config = dict(
    experts_per_token=1,
    normalize_top_k=False,
    init_std_router=0.00935,
    norm_eps=1e-06,
    optimizer='adamw',
    beta1=0.9,
    beta2=0.99,
    batch_tokens=[32768, 65536],
    dataset='wikipedia_en',
)
Below are experts of layer 4 (counted from 0) of a mixture-of-experts language model. Rows are named router (the router's row for the expert), gate (a neuron's input weights, with its number), up (a neuron's input weights, with its number), down (a neuron's output weights, with its number) and show model dimensions 256-511. Each number is 500 + 50 x the weight over its row's rms, rounded and kept within 0 to 999. Numbers have three digits each.
Before each expert's rows: "comes before" lists some tokens at least twice as common just after its tokens as in all text; "comes after" lists some tokens at least twice as common just before its tokens as in all text. This comes from a sample of Wikipedia text that the model never trained on. Tokens count by the router's weight.

# expert 6
comes before: "0", "\"", "\",", "\"\n", " You", " Born"
comes after: " ", "\n", " \"", ")\n", ".\n", "–"
router:500498468572447527551573434550569618476489469522584501512496530394569451480524444495544435593537440552538415532503552538446454526566526521464529458490523487463452514550421540567481481449464487615562513466444453474512590521494523534483540592517553510536436507428518592453486495484510462553548469496470429504506539550441587477445557545460525441492529511592493484505485440433451466540510494430476481455499515509414457447510448498468519562401501543495575465501561570499564475492502392401586453578398515417528544533495474450482491550444424465552528521525522429463553445531514531544502532546561495527406501569494460487470591435518441576564476453462457603454619510510463572593474554554435543492476515441433559480580575530511418522477494461474479506513371528453491502503421523
gate1:493532440503513584489411509480495579618496479460450486557530572508532576601503339428495454548443611502489515531526637460463479442469513574493531521527534506558577539569447556517446480524496533497512489477414571576431547493444569433491527480440560554466478464574567545477484462556461468557503430546444520538537474403554510429504560458418495504463466570516536405510549467558466516490585601465438563486492457603538504516464516491518449487435439594492519527574531472513442477467458479516489426497474461517540455609513448502434458616475535479471477500498487580457396395469410419472425495586489433432428615431518508525573516506461564539588548514459546466474520482622524482435509489519534492508533482482562535529487473486486469472527552532517473474538468465502459411541541431
up1:498539516485467479406489491510523526510484439487485529633504493474520519522431385472486559569589566499471580466411674542512592523420509552484468410447464490515549554548488539508415541508524433497587479480426419534418517495467498502434473595482487519485505508564504452447588446499485458494437563479470393445458413544608496484567571543444596441456520518534605550506508504531428520493581535552420515469515526534521522527480579448530450583469422568532503557555518504502499489508458479489545500518473489535480438538526420525490495470441495552528469470458496490326440493525620435557459485530432523418467594520537513513550555447490430576456475463464468450538452420467615553568601409553562518476556523626571440456544476499494475534499488536485501517529472411542508527471490521
down1:397565545543447634464482483531500587499498623494511437506519485395500528509454324486495533507555496469470494509563489396443498407431457489490541563425576489496484557604515528528507521495454496451569472452561560468554488546390495500461532503540489511516483621497540495448494471536459483503495441539541533501574540484472551491571511442442525573343459505534513526502493521475462430447529438501469506477497518506547523452517499532540547501531517454528544444500586470442450408541537364417452549494476487483532483497437430486529498499548448499489460478439552429526563539482500592517532532492493486404524472379457512595605482556465528618610411416482442501432527492479532599556464543438496579427548564517427470590558465485532472521500520568456488486443528446456497451575411470
gate2:547510561430507473524524518486580507450492536471479627499533503609521534514531474500476603552406518515542534444467520511542425426396532514568485528504579536573504507433507427423452412542443519569517508587478487447542507480578529550530500490521568571539507506552484523504502474470533488554547515520414549461345353470495543436495424539480470544496543523492496559533536509519501494446484532494526527497490551556522507489498467527571462433526438487453529522594539506485503503496461483521484536443526459553485390539523499569405480515522557451477506484587631462495530490523501485496500520506470542494495426529502568506536487517466480452428504539450567506506358531472484458504492438520502409550504495508535474504477527448442473598425417543531504520547531456454562423517524440
up2:520490518568448499480521566482598541535481564569452469423527420518495486538505542580538599525383564550394522500560570607490502546419568478603554437536495466617490480508576516474465549551451537542456498519550478501544528500548505552447482424463525484598445463473411497531452495570495492602451429482527578477474414465528520395402451491509478517582450580487449533500445518454369366486436485510559453526455523475406493525548447518665446493574518490455528465587533416519516535407464534556444538427584395508555451445624461521458535531560614450489511458506526403479616515528507497571486531525518499490417519467524495512538481541512509467494540494516625500548445540506537414598505515463479463541530553459518537517456513509456561528531488577534533530528551526475520470482507529
down2:418504444474461520521477543507528533558450625430448452414514531493505607495504509557433470489520502641588462556447493560462500518544568426483488511388458479422497467417503570562532484546439547507461573538523406499443556594342507500485503503596531464451523474484493539527445523469548487348404508514526464483390535561463513561457473530444513478448462559554498551531451504432465650468477512510561582438478451456460389460470574568480554586554437499576552470528529567495534442535484495554506479482551499550497456464566465471514494496567450521474509467524540537562520477517470500531477501490461582484509505449555418590526494424506439567528556519540536430457408449506577531474543447488530461498485434555488542465531518528550498572546548615530556623542542490530427482499565561

# expert 1
comes before: "9", " of", "==\n", " was", "8", " ==\n"
comes after: " ", ",", "==", ".", " is", " the"
router:446497568584527467516481553493518520542458487593509552453530481485460503534544499453506545549513526487540515526484541501473542528398528470482615514561371525489577494401506475495546517540465510448490465548540516577483535448529433520527540557487582366500576623467367481517499534568492417510451466384460455491489510473525487425474529454485435444591490436592479434590458480473488452535500490452505499414467503545579540475530407563576485506546517461506531485494534514480444496478541459426492406608475538460468521384514522539504560518473474418427544507506469444483592469416470437551466545550551422455609500477593496525463469527434427469629356519511406554577449559571471525585404499519464444551539455450449490562523452460511442554516487443474488522484528475522407458494476452
gate5:488488457425385512513502496502479475546471473490469421468474505465546501540384515532543560543575473494465462479582452543422496526506421502502552525547510493532468570491451399520468400630514441489487446560509550506458513530469504536550407520472503477581497529537565464540568520512424572417535456476512460411542501426515459494514490503482433423494474470481485511475496474524491544528496529512436490549425483499554510572488494481547550540548497555469486425484386526617451512454404470507563427504438513430569501543517518466590527515494482627496541468414562483527510436541480550442454492506518476439501506506488572489431457416469587592577470551586441424418561543591444443514535535550469567463540465491520422518481480472397534439519547604457540518571391528555503475487525558
up5:438507448472481507432430449478466395508461547503455494519510464425497484586411532552572527461507477533512499525509470581479372512497465473576507520493438480508406593562522482562507463515484464483535548592455490563482413552466470480535523519427501492581540465510517579522490467485554507428427452565546531412534589594576545455533486467524452573423454485541506493402510559464463548438553483385536432560477435549531457517480447435516545592547522520466489480459441574588437438476482543533429486413480511472500542483529522489569570425411408557487456464500621499495550522577473475499531623467588481402544434548555507467491488615501615503550503612573534491479506590525401518526565532462507470437455453538417500582491480510456555496564551606429586499504434460600516501529569512
down5:468534530575437500454489514450470466416497573541374483447514596434545500480542479459500469459510494404450487514476530462546419530559513470491439583366469519466528477489485449456521425476510498576563451544448503550472491490529538597458529516469509601502514517465545561516533358519475504446458496539507477443437580586559555523549485462561436569466446520503485487498520494489532441511515492451461422522615438581494564534618465539487529522444545401440578537447476510468522557361540528460542446515505417456495448449472515475473533490557403473523511520528477453506468456461493531511508579484504494460524483480610488592585461477545552451526581561526543534455616492477462472432536558483495435402520474451500502588511518512469499470417562470391464547510426411512514472534450446
gate6:566475462475547471550548544478539525559574490446504559517495455558493470444544510530510438549537573440429473461427459599526530438603525533527464483498517472448485491560441490566436479481452472476453553559432501428484491489509579514444437472472520490486518449509453501394516501487519434491487438532577425450525566572530470529554502490485498459543603583497504544417540581561443488523524380546479591618552518476489478478567520445469591564491455508411472500435572485458465567498543547510433448453512393516523509592501466485416556491547552465529416416547471462540465510478453512474459422492431537544544523474608465541390450522491467518474490527517581425600550384487439480488527524319493522514506456531456400524498500426524503558450532512456447490561421506567506536538597542
up6:457510486474535462586486480479499454472562429561544490506431409503445468478670548489464555392554438518546523473433511544551501493509557562487483494515547455503554416489512369453578531474470500481436515460554469502495479437396486529488420421468549525439515560473465498462450573495515547501609451488491434488430558507502476420532547428506494443464519547410493488552455516525460550530528392466490530539513456524452486467626499448450628551434509551516473505587500440429495494490577448550428437569479463519547555510479493507444450508571545487486456452464487438446420450485377553547379466572431434593531460470497489504446434524475496586387513536519491492529544424451456622458548508341536475559545491493401522537457459421504496478603449507498499452539417468516529524559564564
down6:462574443553517402448501510428430448484512482446488436470481516501535468486518561460393534421467523524519423524530600596519511443457490518480466504529529526481450468571427554512408408413458505562473438541514504397526529500534502531525538493453406488550512474448462540407434487493509526584521444434578415508584510585573593453382548547552504585526410468421524357543407472494517485508540468472481511561529485569481548543535565512435509483510428445406475425462448391546538479440475446484522474539486461438457472526445457438559495536389428478510528507476514461465361542501483486477511500449508505437473392441488546602519537450596501481431546476479448448429496401559448493529441456491492495550524468493511512548469530454476550551502449478503524534551518526514532537527488537

# expert 8
comes before: "1", "2", "0", "3", "4", "5"
comes after: "0", "9", " |", "8", ";", ":"
router:466420524482440534369651615469584451514516561500487582553469430593430532584515470493559586460481434542471564455543519483555520535491530502480440527398496445519662491562502496445524457402511412547505549488439501410494450462497404493378378544615452503571580464491602483537470529515523549446433473515542564520610477536522520526542438492490427521523412449478474527517430501409435594443528421514524445536507531464569501557519510460499487468469531476493492603449544450587513531577519435586431518465615450465468501438522547431543464480507511455569474516523493503507534552456522564529491495460448481455444572517471499561504522516498491628539527508568493468481441526539487362399606520437500470546529512454485545521449563490527519542535519602450483577495420502532501421584536552
gate5:516464492484556495503385492551430563567543547465487494443535511428509542445422514485466536541552511552420443480519505523451546492533467481507497487592516431466397541523515517546442408477495520453573518457542584506504517544476533510430463472463577456436497599465575457490369469560405542498543538494553496513517621519509441481571539479463525471483447494510392477512476579483503397502512435581511497613481433583443457516579422461542488466560423495538431571503492574498472484501440462607554473454445508549526623613472536550483460498511511431531471510601581556549532388517419508464426454528575485522504540475595483525488491483532501515501526485418531494551567494476427565483506506475503487521405412534531480373540482619458437541539467458514481530461454455544525447452447558
up5:574534471546559368481457557517414511560477474508520496489443481480578520527416464417473522443528454495438481457479566476542523549414506634517537457455527455468500497477483454507439498492542572531522484515506583587578541551479565512526528477483531436466465613375453510452408545610563567509408495384452497575501528540472443509492495547454448487534499462521471470434523486440568586420602573528450503476565502500494471446489557479454502457509525448479372549538472462495475464540476464511477464561613546618556521566506579486450511513419509533467479431558452483578490440554550517479559450542441519526533471541461451473421537482467536527497548472472489567556502473453381497468463418465516540617496480566513504523534593583509511445603480423383464489457565453624513378470492530
down5:514502531491583423447473438436384507462524416540552590522445493483526525547496575516534597517641546438460460521462397434548549413481554430474533568493532495595529479586530449460534487531513496476526481552512504489483490544431492488558609537496491536566497466536506587441523483511461454528445523483417477499498405513483594489508560581557528579456505477420487430483398528612436389468464555515490519504475513490483509472487503545577479513455432468495481496499445505459559544538458427446558430476433504404537529521390536479516520472562512469529568539551674543484570446432376468522493460381526480524588464472479556452451485537457591546466486512544472487471464517485530531450505514584487472461535504440507473547505487510436458469497532420466551405468436538564420439438422478
gate6:529421533495552518456458548599433561501490422493455499527534581426521551458535541418497534524459547514460400499467552474470418435614419438465583424522515587362434476537499543521498507511618475489446516424512510475451453408421485557465480499475446521620568558510518449442511508485496537465420435493534484525402555488408526470493565594461526418544596452610409419508538589524529428534559529592501449456411516601438535472597465503569506447462500555411417429609525579515569491477467510497531388496413540509461576520504475526481489494503501429549559467600548500526447467514428535516594587509482517588478469439569465474568483452567448478440513528493458465516539508458476536524459496467512412486499525577572407544446532486480441518448499429493533427485469500503508552467430543
up6:465534465506499412457533458457494551447545604459469454431537549410539438440491496469432554518509440584500354502472537516544499426601519497425553458541524540537413579522445472475561547478514465461567481564473563576601560496452539449599477541517472439523555526478538469555559522492593444456528541498525548546475497444482491401508542470431494542495444492528493446694397554514519378458527469513484457481471594599514473555579515451510455500401449490512554443521457524474492478534447507509460538537481606455499482566591517453511437483447448418491538497527486532504611594430490462501476515485501468474526419506486458485470563406464477393513489444517514568514507562430477520531403409424449472506454522584472478474471512574521386557446460509466529445556460442442466428416549533
down6:459457488519554521465514494483536500473499563518555511444390441469474598490499561503439474408474460495538357456485432457513471478434565572466440516485450473407494554553549503564471452486506421482543450416496503615465516605424485521493484442533528545571524433544575481557544522461478512563498483406389458513546478456533479509549474533572430465424535399539548477492543445498514495475562546387489473552489556488461532412550563477536507474485504408480473501458452530443570522458580511469515438432441541468460530465508440471440448621613503506470514453523574470463530526512512510434554499480584443468429469358561499533487424531435495485467480468464471583459476521527515406483606475458545512510488497469457478531445544474399554494482509497517552586512473466499584496432433458